config.yaml
num_hidden_layers: 11
hidden_size: 256
n_experts: 128
experts_per_token: 2
d_expert: 160
d_shared_expert: 0
hidden_act: "swiglu"
moe_layers: [1, 2, 3, 4, 5, 6, 7, 8, 9, 10]
router_score: "sigmoid"
normalize_top_k: true
routed_scale: 1.0
balance_loss: 0.000167
balance_bias: true
init_std_router: 0.0154
lr_router: 0.000975
vocab_size: 2589
norm: "rmsnorm"
norm_eps: 1e-06
tie_word_embeddings: "early"
optimizer: "muon_variant"
learning_rate: 0.0132
beta1: 0.95
max_grad_norm: 1.0
batch_tokens: [65536, 131072, 262144]
max_seq_len: 2048
train_tokens: 641300000
max_steps: 4434
dataset: "wikipedia_en"
Below are experts of layer 5 (counted from 0) of a mixture-of-experts language model. Rows are named router (the router's row for the expert), gate (a neuron's input weights, with its number), up (a neuron's input weights, with its number) and show model dimensions 0-255. Each number is 500 + 50 x the weight over its row's rms, rounded and kept within 0 to 999. Numbers have three digits each.
After each expert's rows: a language model's description of what the expert responds to; "gets" lists some tokens that make up at least twice as much of what it gets as of all text. This comes from a sample of Wikipedia text that the model never trained on. Tokens count by the router's weight.

# expert 11
router:520438449493521531423435434422462377542598375471492550492478569410569636521602510499561503532543493434560522497591494592483492549602606562400408431491489570547579512496514470410484557533507463521609497490511513465493457464593470560401618442485505515509523578527517521465531511410438482467498474537458507567522489477452562422438530506480489515466527468536465492515509508438506448513514489474452634522470488424462495492514557517533477529451457464496499477577461490573559469541471481538514467507480384449444520484470479503485500535463467517455484472554522519464528551496530442532480472467513504453566558437496361561524448585517492505596483401494507508483477527509573579492462463488437487592488536392549482477487570449578561557492433541591558517515494450406420469480451499
gate0:561507575492557492406494463546504517416544487430445575526529483422535601488495483528522503524561535632491554479512527434484474421525483495510558502639537405517508469453487453486454541507504469534506526541498540426553486520588430478533526461476580535499499508451465463486509516511482598612518435440462503516602472526502452485434397465467387443488506488501501494523481546450529474456434460597553552480487521507437478439390549569536452466469533482498573491593445569505484452488503507504468488522470544499505526489507471487456607462505458552388512617486586465430456512512425566436600481515460527468480535510319507553572545433515551444515527481473377607594508507489446459449656457549480449407542550481513601504510481465512528542513488473505480542516548460471559456522465531
up0:428555543418435446588592402569482572433494495483557488462505476564425401555519469486541531467516503520505472529529575475456542442495500516540438583410443506486555559609501462494674485655471574578514562483458496473500530549441443518519489450488481433481480422475486450487549448461478458412493540544523470502469528524514617493441505523494471489523447485566442507522467528465480452496500641448454531477477481555543448485565506522563512550600511484427510480493563559421577450566492558400442557492414470501585469554560583529534506528508481479553579453513467417544538539610464524517507466519459603505523487470445481457480516555482537520572471589439534483528534483533549373499499548486484495568501499429399544514498499532536452473579518529522456533523422625482448467525460481
The word "of" after a noun, linking it to what follows, as in period of, hundreds of, Gateway of India; also part, among, for.
gets: " of", " part", " for", " List", " among", " de"

# expert 19
router:485429494464521560508534450459529462573534442558479550554538549512585500507565447446586489535590502537525480461557541599529515445474455563524516515455535552478574454419470463460534522539562435492596504565486499537460491427613400602453468506429581476554524558418510483531432477476522421587470444537525559443406447426399528451544516482512512462473441541449491544523485471470486407569551455421501526556425470454555507429499503530556484437509474442555485524545482567485501512463479490509540486506550408579508560539470515528524558517472474438450459464515479563507626528539422405542434489457477624548547534572475539477546469560473503479535470480412477610534517537444574547435465475509382441542521546405552491538522524463568592542540430512528479529531511480433439595400502428
gate0:516444418465494431467536503494593392524507449489471557411578457543465565555599476529484431515491535444520484534506454378488490457527533452539538492418499507507445464502544533563559533533496523657547513550529554541496536507515474603561612535445499527445502498467461505444479529483553439547567553498527499514548452453458402470452309526511609533444582555480544526515551517442444494535456503494470465457489547524479456472494361439439543469505413497574589495484488455482556426523533578546581456466551509547378567402411515470442559500597497524507540485523480604493528505499458494481517461442429491466524551520430486515515426388469504504543537474490461560470441491574513552398549492545578501516478542513517491513549491527527513504514517500495515530519488435632556591542490550
up0:556492422540522576484417471527534473507536566523504479471439512612487512471487455580504538490474442507474493497547477460477477567557475468450459589408451558503515527621542524450440513503423584429527503548560506489522568491541469480455418552500502580470449450399451515529510521470543591438470562428498470536377524422551449435554507477458482500570540430484530517479490576565520450541456624513468506491605510504574401540440577444509451541483422464506452504457608480571654401517517502549589465515469513517494484411479454447502522568459403465449503504515525521457393417482473518508580499461494491346515516522526429570511470585517544432530534493480485493485393510556486581511459494614432536486441483482522463516493513506439572435511502572517558446540538546447529480482443499
Word-initial m or M split off before the rest of the word, such as mounted, muslin, mute, massacre, plus iss in Nissan and reconnaissance.
gets: " m", " M", "iss", " and", "M", "m"

# expert 34
router:513469511454510547480414418518527439501570444590554507575590543470558596547507502515586506458478508432488488553513484507483521477494473544423432569607534458492572487580544453452547657468544500539509485537474472532468536450537482515432450415489514497555402510448483503529436503550526438532453479537519455465498442473485562493592537454494493490435527514504482527479361529486476429600590503553446564542427410540572526476570520491555536471471460421577425509538487546562473594600458516482544458529555428552470499499492612398506411495457516476429488498547548535488540527560550462561432520469446486506493511441460445463549542530568559466617492506477445509497478553450471608443510497494402432581518587433597529528550486463561542478496470602560523503579513528514414561478493515
gate0:531553595593450480545478520443449418440549443490494466458527511430577512560485462466473482528463557468497473434480492422528518446470423429478451582516524461548518475510424544472466514507564513486460488563500479542541456446579514501379468431476580476487480452529476545508461456455447480571586512467497453420462474414481451444389431586513471552554554461485639540540528503498484596533457508529534449540510407420379390424543551556494391553429498516504502502531487565504564585606492463579500543421612533556439492493456446559435475465449574400598575457412561486517532541552464521497429484482481525441451516504580514563498480478436540491467444502503466446514487516507473567535542536507565490555455492479471501455531407456508547532575559506542528517427508543524444460604508423
up0:492512511460525482524410419446534455502502472485545501466484497550515467501619445523407511581427504444544448511507465540561450469459403480484345477538548454550377473495538544583418470520566464541514412500521508372448424481525553458602479513495524498539465496517589428458496542594429486542494572530514485447515527527559420543550469482512511534395539463490459543490441502519488452440484536482482548615569471488550470388464456595500576379473516471565585501432473483514411473435506500471527524418461513430477429459504533517476541475478492491393541568501495574530475555546495445456526465516583383501546454477459505422390550521447511510523505455547528581486460500429561472469538526586512470492537575553432484439487505559548556553478589437559490564521448542602469511497487458
Colons ending field labels in lists, infoboxes and taxonomy, such as Class:, Full name:, LFO:, plus including, include and list dashes.
gets: ":", " –", "s:", " -", " including", " |"

# expert 21
router:454462440500569523452497426475551379503560368501455572530507526483601544574530462486599574549552457530561528494519592531495519545505487535445482513517513527530533468518438480485591491560511460518608473480440538495544516495474496532479516500459549417504489573499582471543485437522462395485489483530501502439502429476487526413478614458527497488430467557503503525533381389490437442535528492511504626584430478472541439386585558504580525433548438397457496473524462556503509555572437484513541437465541464479483588576475515416471464541475495499465466443565536541524546524533457534554425474479447550462552561502529511544596575590564517413502505510404436474426392523478540541555474506472455382500505548399561469530522561507541504516519495513574555481553505468455468617486531486
gate0:539490493525517579567488472500507491568498484519475492449546571502579498547553452505519503496421470570478511395434565487333450506486406415438442442526419492480554487449563606567479493521432563526425449489532514530472546401498528508514443451413662488387460484521506449500497386431448498425575507465540442465537393431531542537468551541493572453458558560506562513558531470528494502569460522526496543620448530509443505453451489473558496458506410477522506484504459467550466564511418503527526553514483509529456524459499475443636502473465519516520473477556470533442551489581545495438589573556406528475572492575454528562536492484507499491483509443461445549510490588468446485537450431537510472530553477500520428524516603580546410528538492542565610541546519464505518607545484445
up0:549429515480433502485564520477506536475443459441488489467422506560628546529485505376474445413515417446475507480511467548513547568416455530522440417537455542478410420552459477452492498485531524505589500535414481553506554557508428486532463557478449551500491490387462473568583575569462494527481558525460462557492531539566531575504436469525462515513442512537581487615459532487601528554535539476520511504495498608554570488527482459429590480460605504559466449504466530504501496420514461488550522397575573428438451428508509500513526514453500473425506509437338474505425487520500525469426464486533472542535474523463436443641518473500485499524462530432493485533544434404532487441578421551532462462491364526479477409375525552426532569543497491480488488541560488519450435512508446
First syllable of proper names and some common words, like P, L, Ph, Mon, Ma, Mal, mon; e.g. Maheshwari, monetary, Monoplane.
gets: " P", " L", " Ph", " Mon", " ph", " La"

# expert 37
router:468442495439563526455461447431573413559538420543455521514454552485532543481538446465537489427548474543545514533499463516556493542519477576479509546522525562521552468586571448471539542503560476575522524539454514555476504441632429602561520510436520456495535607531530456562502512430421441532441489594429488479425508430441519489532557433566528430441502507480530550503435441484433527549515507411494485584454538479498556437571516509543511511506420524521519454515443531524522564449409519481575506520594418456507612503543465471534502559466405549400432399517521496470537583501501362601482508521468569462580535499454515529597433562499475428503456517514321514478502494495558509540498475458434356544523508502537511484491515508542537531476465482590505481524474464443417464437522435
gate4:598566417426411476570626442472447539442486514464503553472583451489506589460512531468417595593424471435509486528482516503457489520499483552501505503440447514503474527470400538499553597495457474462487502459551557532515476417471469563564556557452515532497413593499513506437583535575559529520448453501504481557515519490572519600461455484472510479480460478548465562498578517473514459528435481558473585452421445495515549455502584546558494450467478488544392486500551487488484538421581496482496502520419591585546473451536491464363528505517418503529454439355474523565434561557503531488481507463406535460471418471453453443536413442581521522515474519540500551510500523493487511523496459456514528486576459481509548531459561420659503451516457552477465395563474530605412476537565508
up4:462467379479617504540577415504478468515466450510474559550454528582537542491378519458456559545420534470467476547426462545442531460455450477454485492520500495566515518491412427535567586399503498445540448508479401550572495500499441493406505537483532377474515520487422481551469538514385536416422493456587481551527556479430493482501437494491530490442455426549496470458457518519544560528475483462475416442553566495513484531557465452478474389554490476569515415446508497506436518503476495431557458378509486467467420503462417532510455508489496465470443490411434524574503460496574462556505475514473486479475460591461437476553511454587506528550422564486410485536467514488529485509550563446565396546588504471503501567511503526605450356466554470582492504566518385492477474536588493
Capital M or R starting names and titles, often after pipes, quotes or line breaks, such as Mohabbatein, Mandali, Ramstein, Rob, Race.
gets: " M", " R", "M", "R", " m", " Mar"

# expert 16
router:508445483506568513477432487451494436557633475562456556539547481474549563509598516479601573554531465453528503539583527472452516539530473526445459507580535540519614424542445450478579583554561434499489532494494556567509545447516466437552551507494502483483411521473526543479499497482460439493457404548527542452487450490495592459549585464461486429498507492452486478502472494429442516529525482509441467588458476511534525511609552408595584402522435504445486451467507573493551561506462508481522498466580484568421509449502473472434426513460440488406492403523591502436653600461450504475456492544498527519531553453463447539501506546585611527466541493496409642503430501538596500508498555491424431608528544475445527465522539512545553564479428542541493562575496491515524527503417468
gate0:497521519488519415552528493442475561563452517483510465528534495516499538495606397559559464534443461519503421537504505479486418495479530502566513480500500481561446458545453436609479516565514512629530486527473531404514447465559531514537577493469564473471523449524587526432515576578465575615518494489416505460375557498525521559468473574523589455521492528460506553487485450486453464502500477414485440507608560487455524476477551544526522485476453507509522439528500464560479534520449631483446506502599570496412556482529397553514524540554472411468440453480422412537428538463440491484599519547470561556445499568483496395564498523515414429592509535432547508452386585480475411478551555579513452505598517541485498500495443573537389596507500552474610489512504441516457525549546506
up0:421532533545498553510476479457458569564465512460457418538513533605458468479529421472491515597546516513482523456511516548478502513550528460573440533474500451569505515527393424452503561404518475537493436422489597487512384489613536510533511500437471450540555453518527585461534472530428414492594536437496482499455517509523473505443409509576505435521479509528395567548437540361555542513436448452507455449552595511399551481480438449508538561425516541571471564497474500511477487531511566465544411424597524391504454543443530522514521470579539465510498418458525547556542508541512451450504521448464420624474620469527490493545469474526517503548474519591508452562504435459480434417478573539480519500433439548533573416527410582468421509511506534496562478473528481453591448542576502
Opening quotation marks and the words that, said, him, which, who after verbs of saying or reporting, as in said that and whispered: ".
gets: " \"", " that", " him", " which", " who", " '"

# expert 36
router:389458481419469493506400466448609484568593442575445606511532478455594571557584535462567561448499507420474516501463545531478544463495428532460441451455482487489540462549400486425585550506532508474590587501434611485517553479490517561454529490474500529573535540483492481485569474443413486562489486547508504442447476494451568521451630468486547515442506531487533584550424486476453452499599463466554513599508488479523569412504628456534533378520523460493404492597529525496524494501437460501511482473544530484481483557576493448440403576457489508487530514478509484509502529576510556584395475477484520472590592492456470510591633500528522442541474465556518443570510523424519552590545495495441439550517541516486437482505539479569581522469458537522498511534568511526437443488544492
gate0:519439512488439476524458467468522432535529514613493458471458486469493537512530652435540443461542545542450504445521553530517493492485459437547457463478566520493436498454523542463493505442548539457572473473458446486488462557496520519492477462481531521523522470452654502546545526552430511520531423517494588600538470442475549479466568504456542530496493479491466480487457501489624476499410489509484588507542538536552468568575463463453487448548435458500517472469542502536492525501471522456418534415556593596481431490545624504512457472355542528518487409460412540405569541526476565495513450420454429474450595462503551532446498588504577641419546472453523508477423519367629544501368483536462533437547501497531515494518440529405505404465460461491552428540500486533443525517488435
up0:498483484509446546513456557631450582563564482565482535500611487504391434379492465447590500454594495518516406391470550573566503491496532577515514469520523487509521499469553499431541505575352467553486457443500550450510422586460480442453528562509529518424563489395586600483498526436482571511486501526530518535628471522501554484496528481521525488422438544558557588466498566487471520488502461402456389529534435479444441421575491516557493564498504444507503524591546461466522480476632461517490576562452513477438545527509442458558528505467477509522409522439508485397492498511555561510509548551479492412459549452538486552463538550546488482547467483640571469481457550501501533488464469423551474503509503556546541488560443589469510484545486463521592466617511476473464498498513531
The preposition with, often after a comma starting a clause, plus between, through, against, both, no, along.
gets: " with", "out", " through", " to", " between", " no"